config = dict(
    num_hidden_layers=11,
    hidden_size=384,
    n_experts=64,
    experts_per_token=8,
    d_expert=32,
    d_shared_expert=64,
    hidden_act='swiglu',
    moe_layers=[0, 1, 2, 3, 4, 5, 6, 7, 8, 9, 10],
    router_score='softmax',
    normalize_top_k=True,
    routed_scale=1.0,
    balance_loss=0.00118,
    balance_bias=True,
    router_z_loss=0.001,
    n_groups=4,
    groups_per_token=1,
    init_std_router=0.0335,
    lr_router=0.000836,
    num_attention_heads=6,
    num_key_value_heads=6,
    head_dim=64,
    vocab_size=35687,
    norm='rmsnorm',
    norm_place='pre',
    norm_eps=1e-06,
    positions='rope',
    rope_theta=10000.0,
    rope_fraction=1.0,
    qk_norm=False,
    attn_scale=0.125,
    tie_word_embeddings=True,
    parallel_block=False,
    init='uniform',
    init_std_qkv=0.0276,
    init_std_o=0.00589,
    init_std_up=0.0276,
    init_std_down=0.00589,
    optimizer='muon_variant',
    learning_rate=0.00215,
    beta1=0.93,
    weight_decay=0.25,
    lr_head=0.00924,
    max_grad_norm=0.5,
    warmup_steps=200,
    schedule='wsd',
    decay_fraction=1.0,
    decay_shape='sqrt',
    final_lr_fraction=0.05,
    batch_tokens=131072,
    max_seq_len=512,
    doc_mask=True,
    train_tokens=325700000,
    max_steps=2485,
    dataset='wikipedia_en',
)
Below are experts of layer 6 (counted from 0) of a mixture-of-experts language model. Rows are named router (the router's row for the expert) and show model dimensions 192-255. Each number is 128 + 32 x the weight over its row's rms, rounded and kept within 0 to 255. Numbers have three digits each.
After each expert's rows: "mostly gets" lists some tokens that are sent to it at least half of the time. This comes from a sample of Wikipedia text that the model never trained on.

# expert 30
router:087155130161105146198136168167106158108140095204102122129153125163184157109134121096184068178116125174155104143138092154143119168102111125049117127125151130164158095112085130157130164178138127
mostly gets: " be", " part", " been", " was", " him", " is"

# expert 28
router:141168181131120139193142118102124179161128110149108112080150133160146133103150144109118084108146157150195081147128079115096120108085106125118106157137153129098091126116098085148107178194118146
mostly gets: " and", " was", " be", " been", " is", " until"

# expert 44
router:117133174189165076120079131113134160162105089165064092070130114195138143138184087096145124177168140157124089113152092172100195100103132143100139132111141101147093088085091126119114132109108111
mostly gets: " professional", " Boston", " Philadelphia", " Olympic", " Peak", " Chicago"

# expert 39
router:134149119158121083131091151140127114089118128158136084138111094137132147123138148116111106168116096123192073118148108149105119174075130131098156121154171178139159151064130085131124178186084151
mostly gets: " taken", " which", " According", " located", " %", " Jackson"

# expert 8
router:107140124158155074120093149152150125094091140125078085090080125148126176105134133105200111175112103113139115149121093152128179155120098174131091212104097138136114108094058143134165109136106157
mostly gets: " President", " those", " troops", " forces", " Binomial", " Peter"

# expert 7
router:068118138115104057181139147127111123161144067178070073080109067118190111121103154089153127149120082162191102104160136109119110153097120153135126136138122138129085081161059147127118193123103157
mostly gets: " l", " C", " J", " F", " co", " h"

# expert 45
router:104129183155093149173096138162133150161167096187126070089120106134160125107145097129155092115091132092157082152141057154139131123118111191123108196116156174087120095140096135170106157111103122
mostly gets: " has", " would", " have", " so", " could", " said"

# expert 51
router:134155139130165096134098171152126125116077139147131146105125126131156114157125149089105112155121113146152138100140108126114103106063105102134081129112100166151132059150113142118081167199089135
mostly gets: "|---|---|---|---|---|", " century", "|---|---|---|---|", ".\"", "|---|---|---|---|---|---|", "\"."

# expert 59
router:151104103125111148133108187156139190129093063162078106063094074145146203136113096133147086178139089138177145097167066128111119120093116097086161152141169159128144117120152156122116194162069150
mostly gets: " won", " century", " album", " Award", " Records", " season"

# expert 22
router:140116129109138090186105199158071186164154078171099104105089108144140141132121165119126127178077110128187087114108056106103156166094146120061110170076166147088082146105055139129113128133118182
mostly gets: " part", " man", " pro", "′", " one", " vice"

# expert 60
router:112200132135099070147086171095129151080088123188081107137139084181180148089121147115164130167172135102135094127109142153106158136088105168062109163145077170171129121080136111180168170181117166
mostly gets: " album", " released", " radio", " music", ".\"", " band"

# expert 61
router:133129134144109152108097131102114118130119081159104133103151115142199129075090100135097141182155104188175119103199090117090150124160115110157120162165134166155145142140100107169124134153118133
mostly gets: " win", " winning", "|", " championship", " ago", " losing"

# expert 2
router:096176096121149092173091185175088175118110073161130102088109058109188172133165162102169110133152151150153108161143149108096134079086118136109118156141135113111116071152132151157117177180108181
mostly gets: " M", " S", " T", " R", " O", " N"

# expert 48
router:081196139123153099161143174119114149146147137124096089088126179196146172101139101165146090207132138104158131151182139131154103135102147128104107144134107189130101059091130151186114140152127156
mostly gets: " century", " Syrian", " Motorsports", " Indian", " Award", " Chinese"

# expert 34
router:126115158194087139152091153153133193120057072131124081074118104115116136116098144100110098149145093127166112168123082123083127148083113158092104174136137153158137096126109171178071146164114156
mostly gets: " London", " Boston", " Washington", " who", " England", " Philadelphia"

# expert 35
router:065107164133096123158130146175145177124141137190074090129144121172130156063180132148168084141130106187114137096125074138115115153102111145053105177100099089141091085127094127130108178172131168
mostly gets: " formed", " any", " give", " outside", " behind", " find"

# expert 11
router:071192158138160070123128131114134178144122069116094095096102102112130127097152091107171145191143157175156061145121091137090101102127113116082110154124146192145112118096118087174093143134091180
mostly gets: " President", " Man", " F", " T", " members", " episodes"

# expert 33
router:138100102136151110125103177141086161166148158155145114136095111147110150101147130065172088157155151121167064141128099104087196086101163126078096164105173152103155108092067117156111105169106153
mostly gets: " would", " so", " could", " but", " which", " who"

# expert 19
router:064157119150083062107096179107103168081154067122124143141095077147161123101147132167168066143088140104171093118102083171131154166089113169076144121099176143095066100130105145156170163188108134
mostly gets: " Film", " Apps", " man", "pen", " you", "′"

# expert 57
router:084116173119151090129087136156130169150141137127084131129096126147160162125172133114191082120128162107206154103126115144098142153097099110088149158129127141132135075147126165150099133134065116
mostly gets: "|---|---|---|---|---|---|", " ==", "|---|---|---|---|---|", "|---|---|---|---|", " won", " —;"

# expert 53
router:086112130141149137165139129113118125121135085151064144082099095125143110125166157060161105162153141176161131172158087113137134118102131168055100132107139139164132132109081155149078161134121164
mostly gets: " century", " ==", " season", "|---|---|---|---|---|---|", "|---|---|---|---|---|", " championship"

# expert 13
router:085120171192165135135108151140120146119105089149102047096173117148117122095104136096128073163159117137174091112132070123152179101136124182121117141147137183107089145128097152193086153173132170
mostly gets: " Sh", " groups", " Qu", " areas", " players", " forces"

# expert 6
router:147159117168112077176153169120122168140165126135111086135140073131120122097160111128170107202099120147179071125103063169154180173092118179033143104084128149147062151053100131171159160211114176
mostly gets: " episodes", " members", " age", " areas", " Coordinates", " songs"

# expert 27
router:070176143199131122147126159152108174146075074115152087107090120151177094153145115144180061143098127145126068165104107159110165147107104173119138156139163123087102099103107132149150161178075192
mostly gets: "pen", " Film", "q", " market", " railway", "ft"

# expert 4
router:054191163176098001211141170165094156170123071147077132109095118128135152098123142123108078143125136092109098084132123117108160135135135121117122147141159115146121093102055124182078138173120116
mostly gets: " St", " J", " President", " R", " William", " General"

# expert 63
router:117178131127108101121120130148175182102103101145062139111134097143184150142096121101136076153137112113185067119132130167139161122121094172035109199120174153153147145126088090157119114190096187
mostly gets: " album", " Records", " Released", " released", " band", "|"

# expert 62
router:061158137150088098142096162117145124157092074114066147156123166150163120101134107132173119126147121116159132101079091123081191172087133108129108170147163107173104092121084153185078156106045122
mostly gets: " won", "|", "\n", " along", "|---|---|---|---|---|---|", " Latin"

# expert 24
router:109202149137081105110100172129149123181085134156072086109154095186109136124112141110125130187101149104112104104139097165123140112088092121093116113106193105106085116093095120146141168162139128
mostly gets: " until", " been", " was", " be", " being", " It"

# expert 49
router:120100115177121067161126124111083129114103088206119109102116156176129122065153146118103097135120100132126091078104109130072115149098135113102106157154127136081090142102102146116069191166140132
mostly gets: "|---|---|---|---|---|---|", "|---|---|---|---|---|", " album", " CD", " chief", "|---|---|---|---|"

# expert 54
router:092162131157127111167135144169142137116084065197081150120109103096182106137109145102165119166124123159107079155176094087100122107127130140125118160121175187199137137136133153136151157199106124
mostly gets: " ago", " —;", "|---|---|---|---|", " ==", " era", " year"

# expert 36
router:086168135163128117192136118146133119115111117116111107101139073124196141088193150093109098157109093159159077083103108144117147139071092149083098111103167163158087075126099086153100201172101181
mostly gets: " moved", " located", " London", " returned", " formed", " According"

# expert 17
router:127161158134098118179096127132112108157139067155071106093075090178141135086169136132170118137126173177124083134179063156122122108075091096080081115136187110148112082103081094134146178180127170
mostly gets: " and", " until", " was", " him", " as", " be"

# expert 38
router:106169182152171085161091118104092146108142077168123097101120093185187167106121164080170117143139135097146096114113083102103118117139125113129119182112117144109113154063111095178145138179122165
mostly gets: " has", " said", " had", " According", " £", " have"

# expert 1
router:095147189120154097149111203175145172173116127141105107126132137204151153119162120103183118162131138097155155120155117136089141155117134127136100219109130127131160099091087165168152129155078147
mostly gets: " Peter", " William", " George", " John", " those", " Clade"

# expert 5
router:093176157168103121150086172094125176157079114127123094074130120121167151076116094127163126148146174129186084130177107125125154120147130123120130127122144086122123145129129144176107141129135181
mostly gets: " M", " L", " T", " S", " O", " F"

# expert 42
router:126176101186107093171157151163126139112076101150153126082144151169110149088149108145114070156177103164153133193121077182096125143086100190101083125101174167151118077134072159183052128160086150
mostly gets: " London", " Boston", " Washington", " England", " Philadelphia", " £"

# expert 16
router:127155103123146066148086143136106166214117150140073073100103097098152141066120166094140122123119137134179116101092110150123105181109078114117120149118143081104100087137094142112134150136077137
mostly gets: " =", " pro", "′", " As", "As", " Pld"

# expert 9
router:133111167174133066181073153080131164157126069121095132125127133164125156133131146094139097151112114178165143161146112093139174139098151148082091130081118154153093122118052148162159155181119134
mostly gets: " co", "Scientific", " Qu", " Length", " dis", " books"

# expert 20
router:085127158156076038133114147159090149136119101154067084105116148125158173085082135091149128110133106170121140132131112168114159119146055185131151187059137160159139107144063182133062152111147103
mostly gets: " him", "′", " It", " you", " Apps", " He"

# expert 56
router:123173097152132054127074137110104164158146063176120127089082080146120127158164147156158137183154103110151121088149077132087181111103133086076133160082159149137071118103084157156137124118102181
mostly gets: " Award", " winning", " Released", " losing", " Prize", " won"

# expert 43
router:102174175152069045120127142083158130132144098153146137117107146213179123075164145137176109141133152120127142124165086193132139103094123168123144193175145113160083125144064174117119123183110174
mostly gets: " would", " could", " considered", " may", " any", " Peak"

# expert 32
router:090138136160147083164141205145154132149095138186097112128117128112111141093124147124174071145091157166202121114136104116158183160120115169079088138098094129129123091084056120159078176140093142
mostly gets: " London", " Boston", " Washington", " Austin", "chi", " Manchester"

# expert 40
router:139166190163140111147067148082138150131127112150075088130101104147170158085137107127155153143157139153169085159102067139094182144101085143111138139103132162096145079134131166125102118169141124
mostly gets: " but", " £", "^{(", " ±%", " which", " FC"

# expert 58
router:109146142184127068136092166143126122137107106134085128092125094142170119125106143138107125122140146100169097140119126111117156104109094082103106143140164175117129113092077140214136171213121185
mostly gets: " century", "|---|---|---|---|---|---|", "|---|---|---|---|---|", "|---|---|---|---|", " Latin", " Syrian"

# expert 41
router:073173119211109131166126121091145161166094103139083109135094090180135150114186157079123109157139149179149076094172118161109163178126145095121106145110150146139150085084111130127128154112117167
mostly gets: " has", " have", " moved", " located", " returned", " had"

# expert 26
router:104144129142110097183075146136149159113119097175108146122100126135136180110122128126160077156125092134174125163117077129089159094096106123085108143096130120113109113121095107179123131179122169
mostly gets: " and", " until", " &", " for", " was", " et"

# expert 3
router:071134118137082153166110171161142191128143141190116131058104110122158122124173173130122076154114115126140090131153056186101203166089114164105108126088162096081111155114066137175105140152133163
mostly gets: " episodes", " age", " K", " M", " Coordinates", " events"

# expert 12
router:127106154124099070145120149121149146189091140159070091093101150111169146119153132090136111110154152183187098103133110143113117126141148154081102160141175116109160118145108093147079152184048168
mostly gets: " M", " D", " H", " R", " St", " S"

# expert 50
router:115172106136122063138119159170101152112118150176115073129148074122127181129109153086147126130119114171162089147164119175079206134091121162100119152115143097113134095096108133180136143165078127
mostly gets: "|---|---|---|---|---|---|", " ==", "|---|---|---|---|---|", "|---|---|---|---|", "\n", " Released"

# expert 25
router:120178115158122071146109158099134093137110132206116084113153101181100138086139122134158082146092130187198125134136112095132120115128116098115095165120120170152098154068074103132082183146064113
mostly gets: " until", " been", " without", " business", " food", " Cape"

# expert 52
router:110156113189083123114104185144152170115082119167116123102129074153165181121120154157163089144152153176174078137113050142074142128034135162064138130110145119172181125130114173165146173200067192
mostly gets: " ==", " album", " Records", " Released", " released", " band"

# expert 18
router:076141165146108132109118133136106126133093060116104131145140106170153141089110101081151144152119091129129085125194104139144149109146120155055136156106148107099076136119108134152135136128110157
mostly gets: " Film", " pro", "ft", " vice", " man", "ij"

# expert 46
router:078147151153082067141071114108149175132091082168086084087075097146156121072163118111109122165102110144161080186123111107095149139105117180119119107155115176125067155104119140147077196197131120
mostly gets: " taken", " According", " rather", " Kitt", " addition", " built"

# expert 14
router:130158138162086147165150144142158109138120132208071117129174070154155128108174162089113089184112172127155078071108095135098194129100072152094140161086120127094104131125125130181090111113101164
mostly gets: " Species", " details", " Location", " Genus", " Died", "Scientific"

# expert 10
router:120143129179107078145069144138171154146067093152087073144101125121130119110097178108120069119090106116121106150143128148110151088107133172102089158092151165070114084086065136181072129140116162
mostly gets: " Peter", " William", " John", " Mount", " Stadium", "})"

# expert 15
router:098105174148154150213096133107122101153127095134095160153134128168102102115168105098137113132163098125105085126168129135128166125129087128106151114141128129132091145080118124111093153133072165
mostly gets: " episodes", " age", " members", " areas", " songs", " groups"

# expert 29
router:060131127115173107150151146115115137153106097121088130133123100186171111068136113164157082168140153157180107167145085127107157145111153107121144144086177096170086083063138087175075131195096130
mostly gets: " and", " Film", "′", " market", " railway", " business"

# expert 37
router:131186176159147086188143135128150156106127142162114111087091123178160140088158142073131099158097135127196104114149133117134133163136144166083124160062103164146103059108088122163158117180086119
mostly gets: " has", " have", " said", " but", " stated", " According"

# expert 0
router:087128182104100094202109160118169116176088082136069128147087115194201132064161142123119076163072169166151100080129147173146138164112158155100084140129142116099073117114144097156090150152144180
mostly gets: " d", " Coordinates", " General", " Location", " Genus", " Length"

# expert 21
router:136178169156141104168147132165094184114135068128069144127120136185176146141150099149145107153146136128166126136122142131109158184101134115099154109134141138118141080137150115191088183185136167
mostly gets: " been", " be", " Film", " being", " is", " him"

# expert 55
router:121127139129080064173063128145154102119123095173135104090088082146164090119123140144168140183120093130163115105146113110155124169087150132126100093135092124148068090084075113168090203153135143
mostly gets: "|---|---|---|---|", "|---|---|---|---|---|", " Motorsports", " ==", " chief", " along"

# expert 47
router:125124110165084083170125143112117170106125068151083111092103116099127147127141097132136084144142165126159075108172136138133172154136114174127142146139208169137111137126096073115090111147118143
mostly gets: " could", " would", " may", " stated", " returned", "^{("

# expert 31
router:099128087176124093172070145093132096168131137161143160112168103120142092056152124122152113155101127127193066141159126121103142127110155122142144116112097124135131105097046081151101188190144132
mostly gets: "′", " It", " are", " is", " market", " you"

# expert 23
router:100167164185118063125088143143109180135138085223150115056116101117118161096165134117158144126133076132131112109186076139124166167119089172128124153101158160138095101114083141123126162155102121
mostly gets: " Apps", " been", " Pld", " vice", " FW", "One"